Weights of a small mixture-of-experts language model, trained from scratch on English Wikipedia: vocabulary 2048, a variant of Adam for the experts.
Below are experts of layer 15 (counted from 0) of a mixture-of-experts language model. Rows are named router (the router's row for the expert), up (a neuron's input weights, with its number) and show model dimensions 0-127. Each number is 200 + 20 x the weight over its row's rms, rounded and kept within 0 to 999.
After each expert's rows: "comes after" lists some tokens at least twice as common just before its tokens as in all text. This comes from a sample of Wikipedia text that the model never trained on. Tokens count by the router's weight.

# expert 18
router,204,171,207,215,198,209,216,212,228,187,225,198,190,217,215,191,164,200,185,163,198,204,174,165,223,173,229,217,202,181,195,217,215,181,213,195,200,180,235,241,204,248,182,189,180,193,168,216,199,212,211,197,163,180,162,224,235,181,213,236,200,197,208,218,214,241,198,201,169,192,203,188,157,206,200,197,187,194,196,214,183,215,196,191,200,186,173,218,241,155,188,218,222,207,216,247,195,197,184,211,207,177,165,232,196,187,201,178,212,176,205,223,194,186,199,220,208,186,187,217,225,193,190,195,211,204,188,164
up3,239,212,239,169,213,208,194,158,209,243,217,208,199,190,161,214,208,231,247,222,194,233,177,176,168,181,194,222,209,164,213,242,194,194,235,220,187,200,185,203,158,195,202,198,239,207,186,200,199,201,200,213,173,195,168,207,221,198,212,202,206,198,188,180,213,218,164,233,218,199,198,195,206,208,178,205,224,168,218,162,201,212,209,187,198,228,199,206,220,206,185,173,218,192,222,209,215,197,224,205,199,212,210,153,206,214,210,210,204,218,190,176,204,238,207,213,173,231,207,192,228,220,192,196,218,219,194,196
comes after: " ", " 0", "\n", ")", " 1", " —"

# expert 3
router,208,204,198,199,229,188,182,213,227,218,221,224,186,202,228,212,186,219,200,174,208,183,177,225,179,203,203,158,186,204,183,176,184,205,192,208,209,162,157,196,226,204,193,179,225,189,186,220,153,213,233,164,205,180,200,190,191,208,211,213,210,179,160,187,207,202,213,195,217,164,206,186,191,194,187,228,228,202,215,188,236,232,202,181,190,213,217,190,193,222,165,160,174,228,206,266,201,205,247,204,193,211,203,215,188,213,212,189,194,160,229,216,214,207,207,223,193,190,217,216,184,212,190,198,220,193,174,207
up3,196,218,209,186,250,222,191,186,204,199,206,231,157,243,202,243,230,183,183,232,173,233,183,175,174,196,203,199,200,178,226,198,227,197,194,186,183,210,207,157,196,189,184,196,209,205,198,198,196,236,204,210,190,243,209,195,208,209,184,195,192,225,217,201,208,198,198,180,219,186,181,218,234,228,150,195,213,181,160,173,184,207,185,216,218,153,190,186,236,188,162,175,196,198,221,220,222,189,183,200,202,203,226,205,186,209,219,218,192,210,241,204,188,199,186,204,191,217,201,187,209,203,195,203,190,234,194,232
comes after: " |", ".", "\n", "-", "|", ":"

# expert 33
router,177,222,192,232,209,202,206,193,237,196,198,199,191,200,177,209,214,220,217,209,225,214,212,189,191,234,191,206,180,205,196,197,196,202,205,205,168,241,199,228,220,235,191,190,236,182,235,180,249,222,183,182,207,203,180,184,179,185,163,230,195,224,213,230,195,207,163,199,180,192,208,215,234,213,197,201,245,198,214,199,210,187,213,200,194,186,219,226,221,203,188,189,198,210,222,210,205,180,259,241,190,179,166,199,193,242,184,195,166,192,194,154,191,189,180,202,167,210,232,203,202,204,216,188,217,187,213,210
up3,178,222,192,145,201,198,206,204,211,158,213,195,179,194,190,203,192,200,202,169,221,196,200,221,225,218,177,225,215,224,193,188,186,160,223,188,228,226,238,197,186,203,202,226,235,215,193,230,254,204,171,219,209,218,205,186,167,201,225,202,182,189,185,196,205,197,199,188,199,190,222,193,189,174,211,203,197,217,206,197,229,188,156,207,200,214,199,181,180,226,178,164,195,191,189,204,182,187,197,250,238,214,219,245,199,213,198,204,197,187,221,191,195,232,197,213,234,180,188,202,224,192,164,218,185,212,166,184
comes after: " ", "-", " re", " a", " (", "|"

# expert 0
router,219,231,222,200,205,201,203,212,206,218,203,202,208,202,214,237,228,212,200,201,196,235,206,182,233,195,206,204,201,181,162,203,204,211,176,217,196,211,225,206,219,198,189,160,214,207,187,190,183,166,191,226,228,200,170,209,203,180,201,180,159,214,146,197,195,189,229,198,218,180,224,214,169,192,234,235,209,243,185,176,219,233,212,205,159,242,189,187,186,199,219,185,154,177,196,197,210,203,212,198,174,180,203,220,208,175,220,217,217,215,213,180,233,208,198,213,185,231,189,177,199,187,215,178,198,162,180,196
up3,234,203,226,194,206,187,187,192,199,168,254,214,192,214,208,177,203,190,164,192,231,190,180,197,234,206,182,243,176,212,190,226,196,186,225,185,212,218,238,218,214,213,219,197,211,223,168,208,188,201,253,188,239,190,197,209,186,212,206,160,208,170,220,171,198,224,199,180,186,199,192,194,206,194,161,224,196,223,212,174,234,241,203,225,194,178,231,189,165,179,183,225,198,194,205,168,205,193,190,183,224,197,191,209,192,191,200,202,196,210,196,186,161,212,187,207,164,213,175,169,197,211,181,207,212,213,204,220
comes after: " |", " the", " a", " and", "|", " to"

# expert 10
router,218,174,179,171,190,214,226,210,182,230,156,225,186,209,178,218,203,199,201,191,230,169,179,194,197,172,209,238,212,179,222,210,212,188,191,179,202,200,198,187,165,185,189,219,200,219,177,214,187,220,204,210,180,172,169,211,187,189,231,185,191,221,192,194,221,208,178,197,182,211,169,183,229,239,206,185,180,224,172,206,202,220,201,188,239,181,192,202,192,209,195,207,213,207,211,183,193,177,196,230,208,207,184,175,200,201,197,219,229,232,260,205,199,193,235,192,219,196,149,175,242,185,188,182,169,224,209,181
up3,219,218,216,205,207,205,166,161,160,197,207,185,220,203,175,202,220,198,216,194,185,188,192,182,195,203,182,204,192,217,190,215,190,226,192,188,173,207,222,194,175,204,180,208,200,210,220,212,175,191,197,190,202,151,188,188,193,166,186,148,229,205,149,200,172,182,199,228,201,224,224,235,208,190,232,203,239,197,162,192,165,215,211,203,204,167,185,182,187,199,229,209,189,205,243,198,198,233,202,185,207,216,195,163,198,191,186,138,202,185,161,178,201,189,188,174,199,223,204,196,195,191,185,178,198,200,190,214
comes after: "s", "ed", "ing", "es", "ation", "ity"